From a checkpoint of a small mixture-of-experts model trained on Wikipedia: vocabulary 50257.
Below are experts of layer 8 (counted from 0) of a mixture-of-experts language model. Rows are named router (the router's row for the expert), gate (a neuron's input weights, with its number), up (a neuron's input weights, with its number) and show model dimensions 128-255. Each number is 50 + 10 x the weight over its row's rms, rounded and kept within 0 to 99.
Before each expert's rows: a language model's description of what the expert responds to. This comes from a sample of Wikipedia text that the model never trained on.

# expert 53
It responds to: Infobox and table line breaks. Line breaks ending infobox fields and table rows in sports, event and election pages, plus year digits like 024.
router:47 67 57 44 51 53 41 50 40 48 46 53 50 36 44 42 44 44 48 44 62 55 60 61 62 44 45 61 42 44 37 63 59 63 42 65 42 58 60 63 42 62 33 50 57 57 34 67 50 58 46 76 42 49 66 58 63 40 67 46 52 72 39 45 55 41 49 45 42 67 46 38 49 55 48 85 39 45 43 51 43 55 46 34 65 67 40 52 53 38 52 43 25 51 33 42 49 70 55 43 48 65 67 38 62 54 51 66 58 43 52 46 50 76 56 44 47 48 41 49 60 52 56 70 51 60 70 48
gate0:53 55 53 53 46 58 53 60 50 47 58 71 53 44 44 64 43 57 52 40 57 46 37 45 42 63 46 53 57 29 48 25 51 40 53 62 46 39 54 39 59 45 48 52 63 65 63 68 41 54 54 49 37 53 62 50 36 60 76 69 60 46 35 54 44 67 42 50 31 36 49 60 37 56 44 75 36 31 59 53 54 48 33 30 63 43 41 70 50 47 42 46 48 56 45 40 45 60 48 39 35 63 52 43 48 50 59 57 50 56 52 31 43 36 36 45 63 66 59 52 48 67 33 45 52 44 60 56
up0:36 50 50 48 40 38 67 62 43 48 31 52 58 59 59 69 39 66 48 31 56 61 46 52 70 47 38 50 55 41 57 56 46 45 47 51 45 45 46 62 78 53 50 59 55 42 54 54 48 61 39 45 53 45 62 56 49 58 46 53 85 57 41 54 50 36 39 63 58 63 42 45 45 59 44 55 57 38 62 38 49 50 33 43 60 66 56 36 50 51 43 51 46 55 51 26 48 42 70 57 55 72 48 54 43 43 51 50 48 75 49 46 58 37 53 51 35 56 30 58 57 48 42 55 65 28 67 52
gate1:53 63 41 54 50 54 30 57 45 41 33 56 61 43 54 52 63 51 48 53 45 36 46 46 55 51 57 72 40 57 42 54 41 59 54 58 34 63 53 61 56 60 55 30 67 63 82 54 46 55 50 43 53 55 50 20 49 34 44 61 57 35 61 70 61 73 56 46 57 55 51 53 56 56 49 56 48 55 45 44 55 55 48 41 40 68 41 49 54 45 73 47 52 51 61 48 41 34 53 54 31 51 57 45 47 56 64 48 34 48 38 50 38 61 54 45 50 44 49 55 67 40 53 75 48 36 56 53
up1:60 66 49 57 47 47 40 55 42 61 46 52 59 53 48 56 71 40 35 47 57 43 39 53 30 51 46 82 37 32 49 45 58 45 53 59 38 57 50 55 44 53 75 49 51 42 54 43 48 37 53 40 59 41 57 60 44 48 40 32 53 52 55 56 40 53 37 67 47 38 44 63 29 41 46 54 49 82 50 41 50 49 42 34 42 50 63 72 47 42 62 47 38 55 61 40 54 40 66 50 46 37 42 35 39 56 54 33 29 57 43 46 38 61 52 48 46 61 39 48 58 53 43 56 51 44 50 45
gate2:58 61 55 43 40 54 37 44 43 45 44 58 60 49 55 60 41 45 53 68 63 79 63 56 26 53 40 45 64 59 54 56 65 52 48 45 67 76 51 50 41 57 33 59 48 51 51 68 40 54 46 52 46 72 51 29 42 42 64 45 49 60 44 46 53 52 65 49 47 54 50 35 45 53 47 40 41 41 70 44 46 64 49 58 61 52 66 61 45 50 67 54 66 64 25 48 55 52 50 59 41 66 41 51 39 52 28 43 45 28 57 46 54 47 48 36 34 64 48 42 53 40 59 58 48 47 34 66
up2:57 43 65 31 54 52 44 63 54 55 59 35 47 57 59 58 44 31 47 41 47 52 42 64 35 68 64 65 54 65 48 58 55 58 50 53 53 63 47 26 55 41 51 63 70 45 64 66 34 38 30 35 45 61 54 56 39 50 56 48 42 44 48 32 50 67 63 49 41 39 47 33 70 58 51 31 46 55 48 54 51 56 58 57 37 39 40 45 44 58 33 49 57 48 35 44 51 55 55 43 40 52 44 62 50 45 58 61 47 35 59 26 55 41 51 40 41 44 39 45 56 57 45 37 43 42 56 58
gate3:36 51 50 41 40 54 39 70 40 50 56 55 45 41 48 49 52 40 65 57 46 44 46 61 60 70 48 60 50 57 43 49 72 49 55 21 59 43 44 74 53 42 57 51 47 52 47 65 49 42 37 71 49 47 58 50 50 50 53 44 57 54 35 37 62 52 59 43 61 21 34 43 28 66 52 50 50 49 72 46 51 40 56 30 54 65 54 38 60 54 48 24 50 53 45 41 47 46 45 61 28 60 63 46 60 54 44 38 46 49 35 42 55 66 55 62 40 47 51 47 72 36 56 75 37 45 53 55
up3:63 46 67 53 52 47 33 52 49 55 61 42 28 48 47 63 49 55 45 51 53 44 41 63 55 53 46 63 41 62 54 51 46 49 52 36 67 52 64 52 57 44 27 49 32 51 57 58 59 59 38 62 38 59 58 38 32 48 53 31 33 56 46 51 69 59 50 57 59 58 46 40 38 60 53 55 48 46 38 67 48 23 66 62 50 51 42 50 45 50 45 48 52 49 54 42 51 30 54 50 47 60 33 51 65 59 38 54 52 43 41 40 57 41 52 48 49 53 40 41 71 72 69 57 66 27 46 57
gate4:75 65 52 39 52 49 33 47 57 49 55 56 64 46 57 40 43 60 41 44 41 39 53 64 59 60 19 31 45 40 46 41 67 51 38 50 39 36 70 44 59 50 54 68 57 56 37 55 53 41 64 45 50 45 32 49 55 64 59 56 30 68 56 57 48 47 45 51 53 29 47 44 60 37 70 31 46 56 57 59 56 36 39 42 41 45 71 47 59 47 42 44 45 58 52 55 54 51 36 56 48 56 55 35 28 46 57 46 58 30 57 51 76 59 61 34 40 42 42 52 44 42 51 54 42 45 58 47
up4:42 55 37 39 53 57 65 59 49 30 47 60 34 52 64 48 64 65 48 43 34 58 42 57 45 60 50 55 45 46 48 46 53 40 61 54 54 42 52 48 49 49 59 46 47 62 69 50 48 33 41 59 51 64 47 40 39 52 63 53 35 70 46 63 47 30 49 61 50 54 54 60 33 49 53 52 37 48 47 43 49 40 42 44 55 58 64 49 69 51 52 51 41 45 52 52 51 62 55 44 73 54 47 45 63 60 29 49 38 41 54 50 39 70 48 47 39 41 47 47 43 47 51 56 45 47 57 42
gate5:50 35 39 51 15 41 49 50 51 49 37 55 47 50 54 56 50 58 55 58 47 47 32 57 55 51 54 62 62 42 55 65 44 48 64 46 36 56 41 40 55 61 35 32 46 44 63 50 63 56 67 44 53 44 58 40 48 48 67 46 63 58 61 49 45 41 52 63 40 60 43 62 60 42 52 51 49 45 44 42 50 59 44 39 54 59 21 61 50 35 75 40 52 63 41 51 55 65 66 46 24 34 58 49 53 62 43 62 48 56 45 31 47 50 44 47 69 50 49 54 47 68 55 51 62 76 40 60
up5:45 60 55 39 56 60 61 42 44 77 59 61 51 30 36 45 75 48 51 52 40 52 57 47 42 52 48 38 43 71 40 59 54 54 42 65 53 42 50 41 46 41 43 66 63 47 55 60 30 41 41 61 57 54 58 55 40 54 45 52 54 33 43 80 42 59 51 28 40 45 57 39 53 59 54 50 50 70 45 53 58 58 62 46 52 41 60 47 51 50 35 52 36 59 52 37 49 42 73 60 49 47 63 60 51 51 50 36 62 48 52 45 51 31 60 53 54 55 58 41 59 47 31 60 36 43 59 44
gate6:49 67 33 51 45 62 51 46 55 68 48 55 57 58 59 42 39 52 50 50 62 31 58 29 45 61 50 49 57 62 48 42 40 52 21 52 73 64 44 54 48 63 41 51 45 42 42 47 52 47 46 51 52 43 34 57 60 50 53 44 44 47 45 54 36 43 43 60 64 57 54 56 41 49 55 36 48 54 53 46 52 62 60 52 72 58 48 45 60 42 64 29 34 52 54 55 54 54 60 54 44 21 58 48 50 43 42 65 36 81 49 68 45 45 54 60 48 54 50 41 51 58 46 44 39 54 66 65
up6:48 37 39 38 40 45 49 55 53 70 49 40 50 38 41 48 62 33 48 57 43 42 58 39 58 31 57 43 54 61 55 54 41 46 54 39 48 48 40 63 43 39 57 59 57 45 55 43 42 58 39 38 36 33 47 61 48 44 31 46 59 60 73 39 56 30 61 51 58 56 43 65 56 44 54 50 50 52 62 51 46 45 69 46 56 51 65 43 51 48 38 41 55 34 51 55 48 30 58 51 46 46 49 46 40 59 59 39 69 48 59 52 59 48 44 53 64 58 35 68 44 25 58 59 43 64 54 40
gate7:54 47 46 35 58 52 57 42 51 33 52 33 55 42 47 59 39 51 52 35 41 68 49 55 57 33 36 42 47 32 46 44 48 47 55 63 43 50 57 49 62 34 49 36 61 82 54 63 44 47 68 53 44 39 48 57 59 58 42 39 42 46 52 45 34 47 55 49 55 48 42 55 60 51 67 90 39 34 41 37 50 53 48 54 49 47 67 36 43 38 54 40 52 56 45 69 51 50 50 58 62 61 49 48 68 60 45 57 58 61 39 51 52 57 43 56 58 34 32 55 43 48 42 46 53 40 49 59
up7:58 56 57 60 44 68 37 68 38 61 58 45 43 51 55 64 51 45 50 59 55 49 54 46 31 56 49 31 66 61 46 67 53 43 32 40 58 66 20 48 44 69 74 59 29 41 55 63 39 55 46 60 42 47 55 50 78 39 54 59 49 52 37 68 73 51 60 71 54 45 47 51 58 74 50 44 61 56 55 46 57 50 63 41 48 64 45 63 57 60 65 48 51 60 54 42 56 40 47 55 40 51 44 47 42 46 66 46 64 34 51 35 40 40 47 45 42 60 61 51 55 52 59 52 36 23 30 60
gate8:51 45 68 35 57 58 35 47 68 38 24 48 66 58 59 39 30 54 48 57 59 44 51 47 65 47 49 50 51 57 55 51 40 46 48 46 53 44 55 42 57 59 40 54 50 44 38 52 49 51 35 52 56 57 60 45 46 44 56 64 48 43 57 41 47 53 58 45 46 53 46 50 32 60 49 37 67 45 28 56 49 58 40 39 57 44 47 52 48 57 68 56 53 60 47 48 38 45 34 51 63 35 40 55 42 59 39 65 53 46 45 39 61 44 63 62 49 48 48 54 50 21 46 59 44 34 51 34
up8:61 58 62 52 38 43 47 33 41 59 39 49 50 58 43 57 33 36 58 61 51 51 47 62 67 64 46 48 65 49 40 47 26 40 64 67 54 38 51 50 67 53 54 54 40 28 52 57 69 49 49 57 44 58 57 58 54 58 54 47 63 52 54 47 54 50 34 48 55 51 45 46 63 62 54 48 60 48 45 35 49 32 56 45 50 52 58 47 45 56 32 45 61 59 50 57 50 41 52 49 57 49 49 57 60 53 23 48 56 49 53 27 67 35 49 42 51 41 60 52 49 48 46 51 44 54 40 55
gate9:46 41 40 44 48 51 50 48 49 47 37 46 34 46 58 42 58 47 44 49 68 75 51 56 66 60 44 68 50 48 40 58 51 49 69 43 38 56 24 56 67 50 44 64 61 38 34 64 67 51 25 64 49 61 44 59 47 41 54 42 70 53 55 54 46 41 36 45 53 77 52 46 61 42 60 59 59 50 60 57 49 31 45 36 61 47 58 51 57 44 50 61 45 57 42 52 45 41 53 40 57 51 39 62 32 45 60 61 60 47 67 56 62 53 43 52 32 26 45 32 66 46 46 53 50 73 65 56
up9:39 51 51 37 46 56 52 35 56 41 38 49 59 28 50 57 47 62 44 41 35 39 49 47 67 47 51 56 62 47 51 58 50 55 61 58 39 20 46 35 71 61 56 44 71 56 52 41 60 58 76 47 59 34 52 32 47 44 51 32 53 59 34 55 69 50 54 55 60 27 52 55 38 54 33 56 56 54 30 47 49 55 46 61 39 44 48 60 44 58 37 52 70 43 49 57 56 46 34 45 63 47 57 44 56 59 49 42 60 56 61 62 49 42 55 55 35 71 46 41 54 59 61 43 53 45 55 60
gate10:51 47 51 42 48 49 47 63 53 31 71 40 62 53 51 48 59 50 54 52 51 60 54 50 54 54 43 46 50 51 33 56 58 46 65 57 57 40 71 58 54 39 46 64 53 33 45 58 70 63 30 42 49 47 52 40 61 53 51 42 47 56 49 47 55 59 28 57 30 48 51 52 34 48 53 60 41 61 46 50 52 42 65 51 44 38 49 71 58 51 64 43 57 51 56 37 52 43 69 64 40 75 53 51 66 48 57 38 52 14 54 44 63 49 54 52 52 52 44 61 64 54 58 46 55 54 47 53
up10:33 44 41 55 53 64 39 25 44 58 47 65 62 41 39 45 38 57 46 47 50 39 46 34 55 45 47 44 47 47 49 67 67 50 54 49 44 50 48 59 46 63 47 55 51 27 38 37 53 39 41 54 66 63 49 63 31 30 37 47 39 33 51 55 62 28 43 47 48 48 48 55 53 45 41 46 56 46 47 54 54 50 67 53 57 52 60 37 58 37 38 50 46 57 47 48 59 68 34 50 65 44 58 56 57 49 27 63 46 67 51 61 45 32 60 55 57 44 59 55 47 51 34 64 72 74 51 47
gate11:55 42 59 43 53 58 52 40 47 46 31 45 60 31 44 34 44 59 43 51 46 34 53 54 51 53 57 75 58 70 44 55 56 51 38 58 44 73 59 58 40 56 44 38 50 54 47 28 36 64 26 62 57 55 62 61 50 49 52 40 45 55 45 55 24 62 43 34 30 53 29 49 35 59 51 58 38 48 59 47 53 60 48 36 51 65 67 59 62 43 57 56 52 51 57 64 50 57 46 60 41 32 44 45 54 55 41 62 53 51 45 60 68 35 46 56 38 54 50 61 61 51 48 43 65 43 43 54
up11:30 60 28 50 52 52 48 52 38 44 30 46 42 52 57 35 57 57 48 46 48 44 56 37 49 57 55 29 54 42 53 46 63 50 55 53 62 44 42 60 33 61 54 69 44 53 52 44 58 56 73 38 44 48 46 55 45 65 38 56 42 64 57 44 57 36 51 64 54 60 48 54 54 36 30 31 43 48 60 68 53 48 47 54 47 52 35 41 72 46 46 42 47 62 48 48 51 44 65 47 57 52 60 48 51 58 43 48 50 52 51 58 50 32 47 53 56 50 58 54 58 50 46 50 38 61 55 49
gate12:47 60 52 43 35 44 54 43 44 60 57 47 32 63 41 43 51 54 56 46 46 47 55 42 54 64 23 48 24 52 45 43 57 40 68 73 43 33 75 42 49 53 26 53 44 47 33 68 32 47 41 51 43 45 51 44 47 51 56 43 48 74 35 40 34 68 36 65 70 49 37 47 50 45 55 64 54 31 34 51 57 56 58 54 50 44 61 40 51 50 58 46 62 55 61 43 48 62 53 57 37 59 48 61 48 60 47 50 55 55 48 56 78 45 43 45 63 49 53 61 41 41 61 39 67 49 50 39
up12:44 42 41 57 61 49 54 42 47 55 45 51 44 55 46 48 47 62 49 57 67 35 58 52 54 41 56 37 45 39 51 46 35 49 65 49 48 52 37 38 49 36 55 32 47 47 75 48 44 35 28 54 68 53 37 68 53 54 51 70 38 60 61 52 38 47 60 42 49 75 72 60 60 49 48 29 44 68 48 55 48 41 50 57 47 63 34 49 52 43 36 62 43 49 35 56 53 38 57 52 52 49 49 57 51 42 63 64 42 59 70 57 50 33 53 52 42 41 64 58 58 64 59 37 31 63 63 50